config = dict(
    activation='swiglu',
    moe_layers=[0, 1, 2, 3, 4, 5, 6, 7, 8, 9, 10],
    n_groups=4,
    tie_embeddings=False,
    batch_tokens=65536,
    dataset='wikipedia_en',
)
Below are experts of layer 2 (counted from 0) of a mixture-of-experts language model. Rows are named down (a neuron's output weights, with its number) and show model dimensions 0-191. Each number is 128 + 32 x the weight over its row's rms, rounded and kept within 0 to 255. Numbers have three digits each.
Before each expert's rows: "raises" lists some tokens whose logits its average output raises strongly, later layers aside. This comes from a sample of Wikipedia text that the model never trained on.

# expert 12
raises: ",", ".", " |", ";", "i"
down0:133148119096107143146145132130156144106147144109125099101105082106114151169110128083081105171100115061151137156128118161100064120138168122151076086116138115142141104146136172148165165144127078140165098110127192170121114148097104072083094159138207129141117146146068133174084137156177079115171114097134097105201152079123081133150142044151133135151145149091130161177133103191208128112092093112109118115075162144140097103123099101161124103099146098220095120099140161171127089149104117152186114116206157142107123143168129137122122157076187101147080108128182069146077171165128132109
down1:096141099196154163068085184076137177130073096134131119113158105167134139136107123116088156109125128100111118091116113179133206131156137109125083177143075157171146104108162076131161081134098064198184131094118112151146105197150146037124084138160107116121116148099165144102168061111122090159142100141107123141167129162148141112128127143085103180093056096177141094079182139089116121124152107103073159146091103123154141084109144125098131119119140165135125092174136110185122163143084190113147179123128099137131156115157157125137203146071191170127168076126152107123123113139122098126
down2:119117074158201097106145113113089187102164095135112185151117128133106171139143125131121160093149113128138135133150155139156110176086122125087126132105133186081105128111144141163098100129150058181184074075132062121106149135127115097130092141137145161191189123176119091103100135119109190062138180120100218153160087202138071118139136086121122170112113149184109139140119123199117143191100124091131138103094188051104148120084126142145125130141133106103118172137113125182094129144083077119073134125139153096104142110137127116071135106096108176128159144190136141134142140069076093171
down3:135132184113095115136141130125183155103144156136100108168158153129114145139181144097153179082168131160153077076161105102108111143093094092086129113126113110110138144111177141121117123095174132157093098117098188126106124121117132104136096070126151121148133216144170146162083147113148155075129071193150135105082152165122098134141093139142115157168118073120089111065139080145095100088109117148187131139100184105133133132162122137154165169070098108051110072149174120141128095084172151170099179092142090088149116115092110165084127071071173134155165139143136097215125101131186196166
down4:134154167116116126162108144113149165141131126130131167171138151122174149122089098121191171130156172242129131162128164136120130137141085130085126130108172114109168121140137136128073074178114176119125134111135178089116050220123160132223104109100085129119095151062105103127134107097130127074124130126161132095078124075108108088108110096170086100132118126153100140096152125102092134166167146170115140188072021145130119163147125127163146130167169115083121137129139122191104120120135115163120121044120141126060066146145120106138146140107145124079161087100108125143100163158142086181
down5:124057092088083112102130165119104166119129151145117127105075121131154120145129120136155099102145110127160100099139105124151089091134128138057150123108111136169103080115162097088085122102148131131086126132148043130120212176097131137161127130135156086212124102110150103100121165149109151110117056142119116148149104086166132096110150122107148072113165154131137180136180123150173149162145201141156170173125153080138184123148085169134155141078089145119151165186146129235122099110133142116133098226095123142099102086132076087135182168109145106068144160193139112120141064111129150107
down6:107132126147100142097137127171129180119094075126183069181139100144135103151152154087144137152224072149087150142064122136137107121142131141094106120126091130119122124122137124178166118171119142147066117120137125178100159154115185145168122160117120121148175117079136135106139133153062079159073141135130124123104057116179115060141197167135087168127148119120153140093180067147128158136153075065134116097106169081122092130159081113086135143133172142106183050154107103147104127102149113196123124126104100128144156128204141109097162034120125160153103120198157092102157122133095129160
down7:128178140091148127152140164097157106112132113131080124133143091160157139130155172153111133081076095127133162105147132068220096094093140068128124117139174161086164135158098176099153151136169158132045192116124162143158123056105077076169083156099100136119097141169123166106165118094094154178105177148129136147092112124112123088137153133165194134148139127145080132062129167076135145122146112086154130124070131093138159142114167166146152125129145127142120077077138151085162197128091108122089171095163186111106120113166105142106127101173176148173079136099022131112103155114144109095
down8:191108133071103137116115132125118135152086152115114130117093062169183106148154139152124143184112184146117128134053076121175079153116166142128163180146129133136082156152104086075077091084113107185164212118154117095107154118120149047147155097157098137166156128151151095114148138166135107109122076125089136131106094101137078059092144108160153110137071126133115154183090075139139134082093150125193156191127121149158104102133098153070173142143121156095114160072140136196119112140104121142140182110092126172139156147101139163092154151155132169087137168172144075090124187115085098116
down9:152127094123114155093177104123113087121128192143079122109133197167148053201150198111105111084090142123132106097154132109177167115141250126133125139163088144150066147123162116111133117147156095114160124145121132094127133157176107166182109096146171125118088138127137154078161088148144132103115159078107162184086143045113165131085091105108062063081104103137142127144133145161089116114125131185154095125159113101062155163117156170167133089137155140140139135174134096069135100177121152137122095136104118170146154104139122096107095081088140117138195189138085150140121113135079104125
down10:155087069175121173122096066117099102172110116140174053139154161135125118165106091115066151152096148176147146118098146125202100155184123172176168125129137160160132132137191157148123165162103065111144170086084125157146083171119123079142135132163172145120133184124128134175089106107130129108091129127093185077111105134133135026156119182135161101081077093125137152136145139166140129108160122126058099149079134076118130145120109137071111165104117098124145073073205135168151110094135134129160115175089125100162137102108135113136109114193111098168179095156094099140100173114110103141
down11:120154104136122148122125136116077122112176131170119157121234145143124116110121184208166190136118176081109065104168081127112131115142147097144132186133127082151103117116094132073117110145172125175106185124071124123136068116138095110124163149147109167124134122114140052118211144118087123131154165119219115109143112133092081142087165122100134105165108112157173145146090127140086104105193166115137111172156094099087118102095092098091087087142151192144089117202157065110142104102174149157138087111086129136142103141153152110145143104179120124090082067137124135162115115182108153136
down12:156144188143127134172141144168148125126136138146136151074121165098127089123127165195179165169105141100107109121155190077070177114118148104097154121094091150139137142109145111220094110157148078082132140195141079148099156107145129136108107089128110183129179129128149190119122108131099086100200106163158166105136152106131120097179075111149114094158111062106128082101197098098116108071158089163161173115130113158152110156119127157113128114071107161060110086146140158149119105150149121085100121148120114133076099188107097104135186161176121139142078102173146143067123102089125135044
down13:073122084191177160028099110169093161108141127141116089063134119095122122111099141170123141125124093128140179106153166103086104097107105109107111089131219166152114161107156144099209094170157104123162154162145125159093134107118112135102115142132167142107086146146127138094166139164125080102145090193101154093104164083084119181137110142144165174122161118134158134071192063079088112176111131143112107040107167186144155095146121131149133155190149148139111095132137089139133119110126148100076099099167165157167106110132109155140095190124098166131097154175149105158117135070115086145
down14:163087114134120115183128143095134139153086109157031122128122096091149110135125071143136109081125188153089114168121081138193170146133131141138123140130144115053142113100212135102111133125135164127144140129149098076142125108136103111105132164131123132104119192162155204099171148123147085121163092129084162178157097096176158149159137095080135129115154150120156098169112148037108130095155167139113150112150142055123119152221134094201153123116072109100144105138120166112158143115069160047126148102141158178167057143100128123170142114125164079099115142101113098092098125093146148179
down15:179080177143126112135173111093101132131109109088113142061156138111159128103112175156062089115174127184131104047111182118111170136140166149110107148121115161209104099129105134112136139105125122150046145163153120125113086087156130132117161149117132182175116127096182175184077148120128148145095095129124157167156123162096184135099174093085152108132176142156117083089096161084114097151140166193119140147061156175112096101167100179174101139100155092105127127147127123156143130127106123107176167163146057139157117092148166146104101124085083056080160104044140145128095117100130127149
down16:084099116140147151147094130108153128087074142097134149092132086146179127066141168180155063092077163115087093114127099070131100098130080113117153181143118128086067069155112140128106116129197198141154153141152176142128134136178154114112102144097143164114155114143142131123118119124167125054061138122128177140156108132157117073164163186142172135100129067180112108127157173075134105131207175178117063109152114137183161107135170086131106104094133120153104077140174170154148119129095122176121113085157028144127148143117100116128116121099174118116162143124143155162190108102134079149
down17:124073108099057158083186191125171141100078078176142120090153133176108147125111152132133091131114124119079040112110194215148106148153097165080104113120126104164166168145137121094086161223210157122120121142144123123100175138143164136197131087187116101170104201138133161150124081120167141156173073110169177132105139125086172118067113135104100125139081189140107069161160120091114125061129153098137114107126131138097140144155098117104138114103130118125118120151144117094157145124069114134125112118157162130155113130143096115083155105080148157089118100148163119169142146111106098089
down18:129086129119081159120126085138117170097082117119115128123150078143105077110097106098119108170150116084154098144127070114079172105145117101141093172149121151173129105110124153102166204088087100135163122137147147160095128130121145136078109096142131152072171087099122133131197154145081098142072094110113107160104137087086166141145101151143143123130139108109095154213076151144132120129141183137140135135112146127105175121176131112153078169140138152180128150177108156158101105193201085190118043133163130103102151144153115121122103141149145174132180137191053126022155175104127188103
down19:133106117125119095168047142138152118180124160062104097075107100094157175123174109146087128119086071147081086121187142089098118130141134122198139076141096148121142117161050096101138115104122154099094118152093078156105140154105139126128117178189146128126138090148110068132168108156142141127129127173074147186098115173128138115149121135147127060130105114152112164151139113166067155069116118119118080137161190130165105180178090113137115162138148100125097140176147131149125116205127146158174143174145117080150193136122069160209131179120078138087137133169081177098111132108155116078
down20:114171094137137132185146137194122053149150117120089113057108190131099123130116101111102056096122100087062178142110151140126162099093135150150091153138087128147117112159198116123145121117190205075126157125181099054106163168082090055125149150132127135130095161115178120121135077086125160167189118097098117143087120121164082132083155148090107145132115128167160135184112115138140139151118138191088078135069066127155117155124213110108140169123102124098138145111130124182124108146131121127148160134179130111150065152096139115162152132190178141182085107124143133127120147091137103096
down21:156064115148064120142176184125181158133156113183087131123122146108136175111075181106141108173127125117079125140146106118102144120192124164152112163114129133123123134094197158162132121127154110095147147159082137124105172098120133127106088089142233122101115099103067124080081125136102119124088187108127138196121115066155127051097115164116172215095134117141119161161055201112101127125137110138109124094097192153147126134091135135099090147203129127137122109124129116156124091133128122107110106124141142171117178069110131136114087128086196179129097154143060107173111112129160161082
down22:135107098143097065124123133079081178162079164099128151123157097123124120150123125073155115122180074181175169085078199113136090072165102141155137112094111113099148168137160128143106167172147136141167142069145179110183160084130133143128100196165133114140139127135133140153163104117110116149122151125061082115145159152102136146147118125149105112120076178225143180130121134099134121155173172090161173087158063127122165101129141143079151082095173094166108085107125092113164101143045187100129083149144115138052164094133124128139186136124119132130141168084119092115090119148130059113

# expert 4
raises: ";", "\n", " (", ".", ",", " and"
down2:081062172164176134173156138086110111159104115066144129108092125155091130150087130150114076199163147106108140143107122087104123098115131138117102113109113049155132163156150148125144144111068162177132095160086091124150086109114126101110118167130111159141137121076131168191112104089147192145107094174156151070052133120178107167153164083168140104138154098153172106123157117148077100174138161166137111114142080144086137154104120095099143169135099120151121106140106125119155123206159172097085163119074134105178168162100066058088142125100154148164157162149170125178048153157119163112
down3:079120107083187102136111152190152114090121117103145124068092174112138109144124126124117137111107108101211115130114166143088098131086135068141130114132095117095128093118059141085149179160170119127120177058129071159143162099141106103121031137130106177076152148148114148126131145159132137152155113125106136138086129070092065147155069164120195162162150144135070117112150137065116095161077110130112113169124106090140166153143109145141158147102124141215200115142142146132097088140143119173127105189128131179140031138163146145077095139183150126183096126152137163139131157152154147150
down4:086145173183140161019126123151104159080112199124102174130115101177154164103156077171149087166096079115112052077093171127103078139143136132115181050160090074106133100187131131072165149092115142107141104135155117143122145101106163115121100132128092118133127135089160111146113102110160075101106143128107125168171167070111167075143091142089071152147154139134091152116169117092175172130105165149161110142113152120140146089105141131180153104114137170126139116131134087128145151090116095144149154146116133164114065129185190144167084161189157129141070118174155163103115136145137164069
down5:086157204153169143150124187127057187151158158115168143112158117138142200097197116158105116117111088080106132130123106088111174138210150165128127102116118132117107082142098126144072075134164138153135119128121161097109155179113124126137121137163075130186134105125111091145082136111124136069094094123125144107114119099124145156052150146123082137113117165214166131140149122016102132099174118118138156102117166143109134157101127154113140053093128133092112122133090151137089083145123159168110099216118112161113040141073135122182107102115123106142161090130138141185174152145111116151
down6:116118096145156121158079154132095114096156091103135091154178147161161158124094124066108123152188182198157188126123140071107111087146105120122146051093102120096086160109125114075108134145156090159131170082130155129161118158080151099140145080124113171112070079082156156103159130105164195146176158144096106115096123094146178122099150198059093136138123106146138161092130165056115086138136132090132196108135151145147175171157112122092083127127155167074128125060120164070111149139195158131104157129151098168126136210097109128095164094129124122158109171163083118155139157120114123119
down7:116116159113081161129107123146106117107135036154178140114123130174135170118103121075095100151119148120142114086149137135148119074119132103156122156153124092105157182095145153086098122123082125167173135137193178120143103140108202151108215173155138127080031134132154167178144094104091163171049148105145140136119143185153149152151123113153116171102120085163079084075177108085204175105122137111161160094161162097111150132106145075159144136132110096094171111100134137092160174065179190137147107118120123097097087115096166110115126112115099095132097139162066114143134154073121120150
down8:183134110132125165129147083101102106165144119072116142160134151157127167099171171117152122152040147194080151149130157123143148165079156107149120157100150108112119111117181178102177082135120140125101092092193140120153101081100120102151099144137157142093076113112111104113134112165157132061134114142161096148136164093160168130125124115187075099125128061143134100074103172142144169148110162107147122134091135220193073127156140092100162108132147111087112125119068109146120184088110133163202080157168123121171070066138154150131057133112076138122088144127119127105153092211136139102
down9:134110089136125157143103182160095139138136067109178117142073095064179116133127152129150145127134027136132174153108122143156159173138096137143140153139128081088131079101062122118111142157157114154168122158102121143107103160150133078108109078117144214149144125157120143123172172105121070152078134151175163102156113101112142085112083125129146108084156123137128096083099110204096120113131127172101159061171209146082088089103137166185168112185179107101132151122101169141117069164105140134129121161056114121092104119163127090162194166103158154145096078139120124102181119106123126172
down10:093133103110141092145136152103150120165109126129053074109190144109110163057129097193116180106108131116150108113167089112182090069168105120093123139153163123107078083115123189102103096157124111157087141099110140163038117118200117121175116126163092154099135090093158131172142149160108080105084147096130084098144195122142150107148161159108120141123127161117154144090174151090103118105119157101081065135125172180132149101131121095088177103101137164148100116089086163193137137141132123120106102126155169138098153069128129162110137135224121140126140184153155202116153209155103138126
down11:108113171115176143155083146156097138096129128098133103164160136136151106134134107081182099160088136202139161123110165146165116159148136190157117119158150138164147090094137111099144075095171050152139105158138176130189134110118113131153099131124154152086122087189080089186065091120079146094071130175101084199134153149199115101143116142093142137100132094121126200102095163048131171140154137104175125084125125090125135091146127158121156106128161138147165090144068159153127097153134119148107166135150102075116132135099094141186080157157091174160034083087125116102108145114088105107
down13:065087104149125106117174100165198075138109130183118143159092117077104179147141098100052106114095123091131162093101201157067099133109122083110103147146171117109108116115128149146110113131149145132125130142123093088095107169061176088117150173118095129161128136060078152174137086128091110168144091190123084100145101139070127129188146091177162114157156173122142114133132098238193174153078164108127115099127164200136090113129163131108085179178122120123105092070145116143092161123136152042138122133138129106165140142136120145131120151151135148138148135147144144162162164118095156099
down14:136115095113134160160147148106112106108112174118163112106117096134155180137178104150126095128022128164113129169153152123130142131082165128184105117180120119114130078159144168099159102122146143071064127121084158109102124128105130211128114088100134184127111096081152096146160097096147118228145140091102127199177145114191066101084159117125139144111093137078093052095146148046135124125165116109122115143081103131151121123146172162125131119163110121087113150126090176126067130181071082141135180113165145136108122112127155117191138184151183099120160121141161170125145080159117086129
down15:084187157113140185098142059122104119102121109096105051116086139139119110109142137133149052153126128144120110170071122130067132123080131058130111123191158118086148176135120118169131113140125134113097084107091125107096089129130142199201068144170147095064124174131110129150115116166143144143117073137163178158143132149135102107157163120070151109155151093142148100113095128107054091155143140165164137122123083124118121121120144136144107116074207198085161190117121170173083160119142075144108117119125138155087201130134101115129155166150139146150099110116161172118164093165218125159
down16:152139111152095180106089104161153101114179153116105193123111146142133134145137164148133129075144103103155156094169045178219099132075112143165114135111141125107124126132079085118088120159099140191100093149177136131178089178142184150150083191177128120097125160106074157189158146120111183109116163144192140050119124101100162067125076131147129099111124127115141114155096177134111049111133113100135127122119092166112174130176132093106140186078094134177130142168157143087163150191133092095106101136132144105106074140115114115075098158102170084119154178103104124117082140087134118104
down17:103151142121073128139141148160145078083198136144125160177070184106159104104170144116160092086160184133112063111161102173109147111093154148131155157168081157155100123144078110116122143127104111171060105090140125178128058206137130109097107114111122075163150121125078140091080150117162128148084155153118107170163114153107148113090093108184109120129141122141108132151161161064116113110140098138128083134082166208071122142136134104129130124051145167194122103149131093146143099160097103085165122167124132080180120139139153143196069078157127081115169133132193083124146168147130158103
down18:151133133170107107150112060135154116088121186115110075151159174164114126101156121106160128120148091155125096159115227178116119109152094123082129065170127149109145171094099111144183161082134215109070144096089054175111097123140162127115165151096130070132146127134097137110168154121140085128104132094209157133176111102126108096170116109112154115132144149140177129086085108148110107151082171108125086124126196156137089148141133153113142115097096104175083134091123156160161179108143117061096171078147113148102129094154187110101156175077064095158124112184158141108097155141113109176
down19:097051111173168091146126187160102103054084143171133178116181107116108188170076167167166159138144099055161155118137134107039114157147149097162170145130127119175088113108115116131133132112111157105100126149086129140097145121152139099075086103143128134151086152118100115141160137129084064196114136160169154119116099193168102176110112144123105104178131172137236145108123071175165082149136167133126116095185088142123102120100122118144110133126119158206114118122098090145128114091138109132144117126055113112111094160148132126144177144115109167061133085148150087155139084128155138091
down20:124155118155155143195129172154115127146139136087092112115157110165114185142075129138044090147095157185200164096086157175134080103134071137112137104166156125105160145127080116147109134118111145068135144111126139189167127171156126106123105116139178115122079147165046111151126150148167072083136108152172086107093171152149199125199157145119184118131191131120130135153128121100074115109161115124139052075093169160142159154137075179124145123091143084163147161113063130137147092107134093131142058131142110099130060108099121106128088136096140123110137093144124067145096134138147111196
down21:110143144136140255156133097163127132097119118148150113167087137193113174124141135150129073113139198104121104164073112105146164121116120180141158135151126107072109138158165099156150137163114170138089137085155052117077107110132142126150091098193116157146149154126138073094102101097070153104182078121137129151094115078121096102128079162111124090087106150106126121060138102149139118171163187177123101111150152131093141171027109165134123165075175147137136163216104160116182126130057128088128141127153088082138125150118159111116113135135149066078124134100144150151121137129143140142
down22:141131090148195162134133138141113139196152145131083151172104131132122130133207126082092136110180099131133129110135144077166106143163131078114105162046144078124100096143114112107200132163130092110140172128134118082164120096120164085135124097117173158109108090119169119098175105134087111147179138081159095039153124132143104138161090079066169190077094127128175142175157111106119175103149132064143088128166095186103109125126148134136154158091106133143152118168038122153104087143107107077181175101155135174149132121072156093108163110120058179103155117156166148141103165123153119124
down23:135120123202141158138139143167093103131127090124106159102155137208157136129082088115116140095150125101118116136158208125137116129134073135098183107147128115136124157177147129119153171140120147096118155135086123126141143065121134079178122121083074104093177106107163135107114114093155150081163157103085088086152102078153161109130167134110153091084135123120137128109130133047089071114152116090113100182163114170141084153096221156168156149078126090095073190097171100122067123147205142142143149072163143168118184121067119174151104151112148189098096160148125196115088139117112136125
down24:135094145115054185060161196135150092178105076137123096118148076113071139161126126117106105064097145173162131136152042123202136184173120090134096159167143122104066172137148135139148174133169101161130066104123125056126090076136110062144142159146105112103136161170161100155172135129133103125163147122152115144105208094166105118167148124136147101093142116138138104127123090192149118111107130092129111094119122172166079152116144083106096116140199150152114147136098105165154093092092142155135089068160077133123144139151110160117165131083119136130189181149136084137110176149107144088

# expert 9
raises: "\n", " L", " "
down2:099119144103145191143177097142116135162101096115103067157149139123100093148094134045131122099138094150168159093148091120174152190163114114127124115138158129125119092168126110134170133096116126152115118114100147100135135128110158134202146107137125140096122174148133180126149054157125101123131119161095117164133066103116220157116165120176078129172104083135137147170090163000195109145072151122072138116134146170134126087150137107147104101135156137112144163145174161158120121086116146100143105125122088110205123116109141137081054149132138129112119140119112137136056169103160155129
down3:123138170148080125126197121165130103102188127113051098151125102145161105120160160159201150143067140156052165127082074117191121102152149056116108132123129143116128146164082132119116125097099184161135171134171151177129132066120128150138032136138139147191092129113121116093092086088134098107135126172127146146172191155108128088155135096056132126134121120094123139156071078085128123106116152117126172095098154125111117100121131130080118175124105131134151167210181127173142099088098131089150167142100149082163173135094091150124171162108199123091080128146130124144132168091145147095
down4:220119108120138131119148141093140140097129043112124188110158117126141113187146165113076139104092129112071122158102114108125082126149111123109161140152122136134097149127124085126104121182136140111129208127159109093113132090128117207179141233136173128150131135075112099084134081147132149090145128152147122103138148192208106086104099145091119171137130099088073112113072102149103058111133120194149102105098100156162159175076101144105137165101139132151170115100128122129080163174070144118170131151096172160127112084169121113090140139127178039136133156155117134199155138128107129099
down5:089185076140138153152165143163142168068139045117050150119130139145131105162166149120124134165109149155136158141166106160180067155147137119178103102102074147127158212155156157057109100123116098140086136129138155119212107122127167112159130047118104160143140116146117091138129121128124147110063125099159076122127156127098102133120122117086177153152113044132131043087124089083155153140118144159134140110142130165158087094151145131142132120128159087098114130138120133068146111098147093155166114173121130178115142179081114162154156081164103129115181115138169064184107122121049162093
down6:145099181127146107107058103135141080123097143156123152168157120168136121205172107071109117131118221163140143125124112161052116104108126151104152123177119124180129096142126094107069172168105169179168152103134159147191089088110126123114088142188090124135161174114091141156105108088115132144129132150093153210129111107100150133106119156131109131085154106125116096139147178090110110144113124190065076131141136117151088160099115081085117148122110170075192156097174127219099147175155135072125081174139114075095108071125115169143139181093146097171076092120126134112115123120140116130
down7:118115145113129148154083129153095127134110084152185145132147121102184114100155127139192096123177131106108125155119138065162053093118114176131107178172049150152102112162134145158168111152088139140093183126129065166103043102099145152173145072171094063121077134123125139167106178143119181134150102140159157108108094132127114129122061139101151164160135120109157105129161137120151131163077137122189118091110140137110106105132136093210117164100142086147111047119188156201123091148177176125093090071080123164168116100107143183104158093113139097078098140095149121112142126141134173144
down8:070131121153179094096127132084095133086077125174132133159146143127165152203097124123131162114150103094133143100145135095152170168046114113158118086177135147093162148120155117101115081151154140167171066086167121174116178141151182091102113210069135166135136143070116094123074135128092109132082152117129105148138116153163164096134122124158098154141198155090167078121153108184187115088074069115079155124152181091125091096162111107107119150205066107157104140098130117129170100152174139146146148119097163126121143136055138122183099107137110135097142147134137088097138104131121196086
down9:123204062135092154113147070117181151182143106143128092123116147083090081122075123094117105140119114164122095103131133124111148114163112170105136168086047087164103134118172065121114133168142123122071131131187114120139120100125059133129140149135132074087082058153160184153044121135119125185118148102161089157128132109140125127134139188115124167119179122136133149129164188177114116119121198089136172063111144096102126158146186137091119111170130113111131098103145156153188089097130116191137082095135194155100134095096140175130098121133112130125127140151129209200092100130153142164
down10:155106102116145130125119100107097139101071141089106103131141134120137113123161140159151134121111087201138094149102073108246109117109161130165200101135126102162141130127174113088098135177149069127108156100162129149134137187161122081133176100166134109086035156163144164098131164092065149124153104106092139153169163147101139127114182160165169169060108088073160163171157113079133132099150132167131107163145109135203124177093110166096128092090113108102163158173102133059096137112138132166178090085121111128130144191141133107105100144155107089124128118175076146122101112102147122062
down11:133135190139160197105195112128151126155139081175124136105146061148105165130121144100094137111125147133092147120117085110137093114138134150134133143102094114136129116130154136094177149166080149152165122121136166154097168159133141097196147193109127160187172081109086095042069157093136106091171135139131107180126099120152149116145181084137096105123122102058102087162132109083086044165130140076103122147139164131102129073134102107081132129133092139155083169159092146131107128149082107147079147113133098152223098137176100131176120134137137079111179145114193119132113209171077128117
down12:167086178090138138138151157110160171131097114135078112082176190123156084169127146146148122121113131130201140089075097136146079133137136138133060174113131101137138103077180108135097211121143148157127137153149182134174156076162094156127090086123168160090088150128072105114065119129084136155093140109143087157129149088140167089095085208150164125109106129117132130090110138036126137094106140097129201108144072133159159137142147096126136060100098116127178140154144106167098128113171163155121130121117122101146162146097125181100073124121160122112144140148074183157107179092066115192
down13:102106130098136159121142131131138184068168096147140114159126136096115097161092118130101183060173168109165081098171142113142151124157128167157161136123126206100141101145105072188144088075144088100133185163064154112150090113159154177129125092145114070074212143090121159154135117113161092123112106172128090156117142112132127105097103121149084106179092122114144198137120124162170156138138154105174130079054166163168109075110137144064146132094194090126118097145137152130148155153116152183085156091115083149158077107089134132072118072086148134091109154133089111143129180134164175108
down14:123105196154166153109124108126095120120099184084143097085090041155138175161098134109111182093087100120119090128200117184072093123093062133108131131119080148116150118173131119124151104098156087109140124100148127114133141063080102196134136137084155133097164104063150127094141174125167107130110130134178141160168167162125048170140141138118153171136095186136092096135115095159155129113159165074075113087141139124118160187142137112117114157202132095228091193126117125131152133146100120129133119122107153125180199112134153120152106121054103157119173100104134143106108154140112095159
down15:127079081110142110079089085089114104137157149132136141173116130122108128130129095142129098182127134097130104161255108143099115064098095120179116121175140115198090148074110086108155172096114150121166144130126164148109155062062184147149178073104134160120108114129107112115169160061142073143122134171135167173132117201111138145139082106055061141162119115132120108147121127144090124218105170138135103170144154137137086163104121129143174093149098136132154123145116102067122162183149138132126146140143128095127149178142126096142164103094164151154120153127124153045166072103127146085
down16:129163135159181108049131134130140123123147077107121107141083145183134140157147158192096140195136110138158087112116086080104107093120152174042168180137083100099143130142110052078130097153089141127144118117073098071151112106119110153189139118122166147128108142143119158133161175096128099143084145157104139068092115114152143143110163148138153146145128097086172065107107158101099149177077122153137104060111236142183123155155136163071136127179140148101106156148165158156143161119172161144085090091152111101137133075112152163163175155145154157111138081076145100084094134152116091117
down18:116144171195165080200156127123133127112136123089089120092081092163134124086132086108113131093120118149112154118125102118129208136161043136078141113096125132152172099122099107127142125135134086178115139097140043074075108100143116085150065140172219135124111120118139147111121131147100126098126153067140071184112115120147113105111142133122153155106135171169126140142118102163150158141069128140128168104123099097091202104131105130101193153172169085092114162102147137128097076119145187134156144154114109182116110152146091127166183199097144198134115127119193128097120174169137059151
down19:126127126120155179080120117128159184147038088116100116165126091110090084140199152151145068133126159087170146114097113097103168155197100140160137145096218141111100105108134129095123123161138131103108157111108091089097095138159153131146149123141131072130112083184160098146132149148122110189091170140121115136142176134155104116186163118124124103095152135096079065094132127175097150126130138186131106094198113165154110161084206088092118084067166127124206111095101190117144162091153176104133072131090114117121110176099082180109162101142137109131143143145088113184099130158140123097
down20:157162132155120135152124165109149095123095110166088104146071204143115145130211144157102098130082148177172166090106131218142162144107146090126112133140175141055137139139104115099061175168132157124152122178141118099108091109135112134125123094128154079102133111112079132111101086098110120075142096169127151124171122118137159130131105150073147193165077119098142065167127047149073149116157143132111101099185166111130077090133131197079169140068155145210128182156144089084153175098132155151097124120152106126123112107074125113104123183146110129159112114150129103079147150129123183084
down21:120167129165187106194142100122107169101124218122126123098168102181096180126072158091103057137132160097124122117122128091111102115147139120108122060100065106116157165132089078139124187084199137129102117146113103130087093073174128139153144179099078097095125110111109093142110079136177099149107120145202133180177162165122097143134136109139143116095194181127099136132123124126089107222150131154118144085181195122114113160137132088138107119120126140127124147110110112138120087111130186150102112080148123112154063135151098126157097185168142194173148146116111112171088140124132080075
down22:138141136148129118085115188158206147095146049173114127161079176066149133132114069108135084175197092153120089144078127136164142101102166137136162143136114147132155116120087110098120142077098142076106111140093104111143115136190136113131158048216023123117136127155050145079096139184111148119147162112132098159099073112115132099126156143137121103103103081121163171161143134052149160134110172125149132144135167153114135157081095160163165078153171127125121145148146138180141127122123120052174137128125108098100174109137123134131128116093137172108175074156181145085101158126117144145
down23:127100187114134099124127077124172138160037092119143185138140104098139125123103110123153152121176125154155097162123097120117122086138125126103170130097096144126097093085148181236129136129150072144189151105131075138109134120173131157184151120093170205123081112146134185070119130094094126124154159114145158110210112128120173114095096102093127143113098122132143122095087140128174187113147146074096122125095147157182121155158167125111123148073049058117095156106129037114145093149137179126148159144105155155158219131125123118084110146144127115087186111128103084127123130123159131103
down24:136150202124138151160121161128129131115139095119116080202149090128148145164115131171131117128125096157154075111076159122123070138140096175124157154086163108064137086187109092085135073070097172173126101094137158141135096102077107126116079139105125065103132087154074110133111085162097092117155132129131104097099151158128160133171117151198091115131093173140102182189132073107132128175109138122110112095198137179117135102176142093114150099194167144081174091133151138132213120124095140095125139180097162096141157114155097181122117105095080107159189101137140124184133174132075116161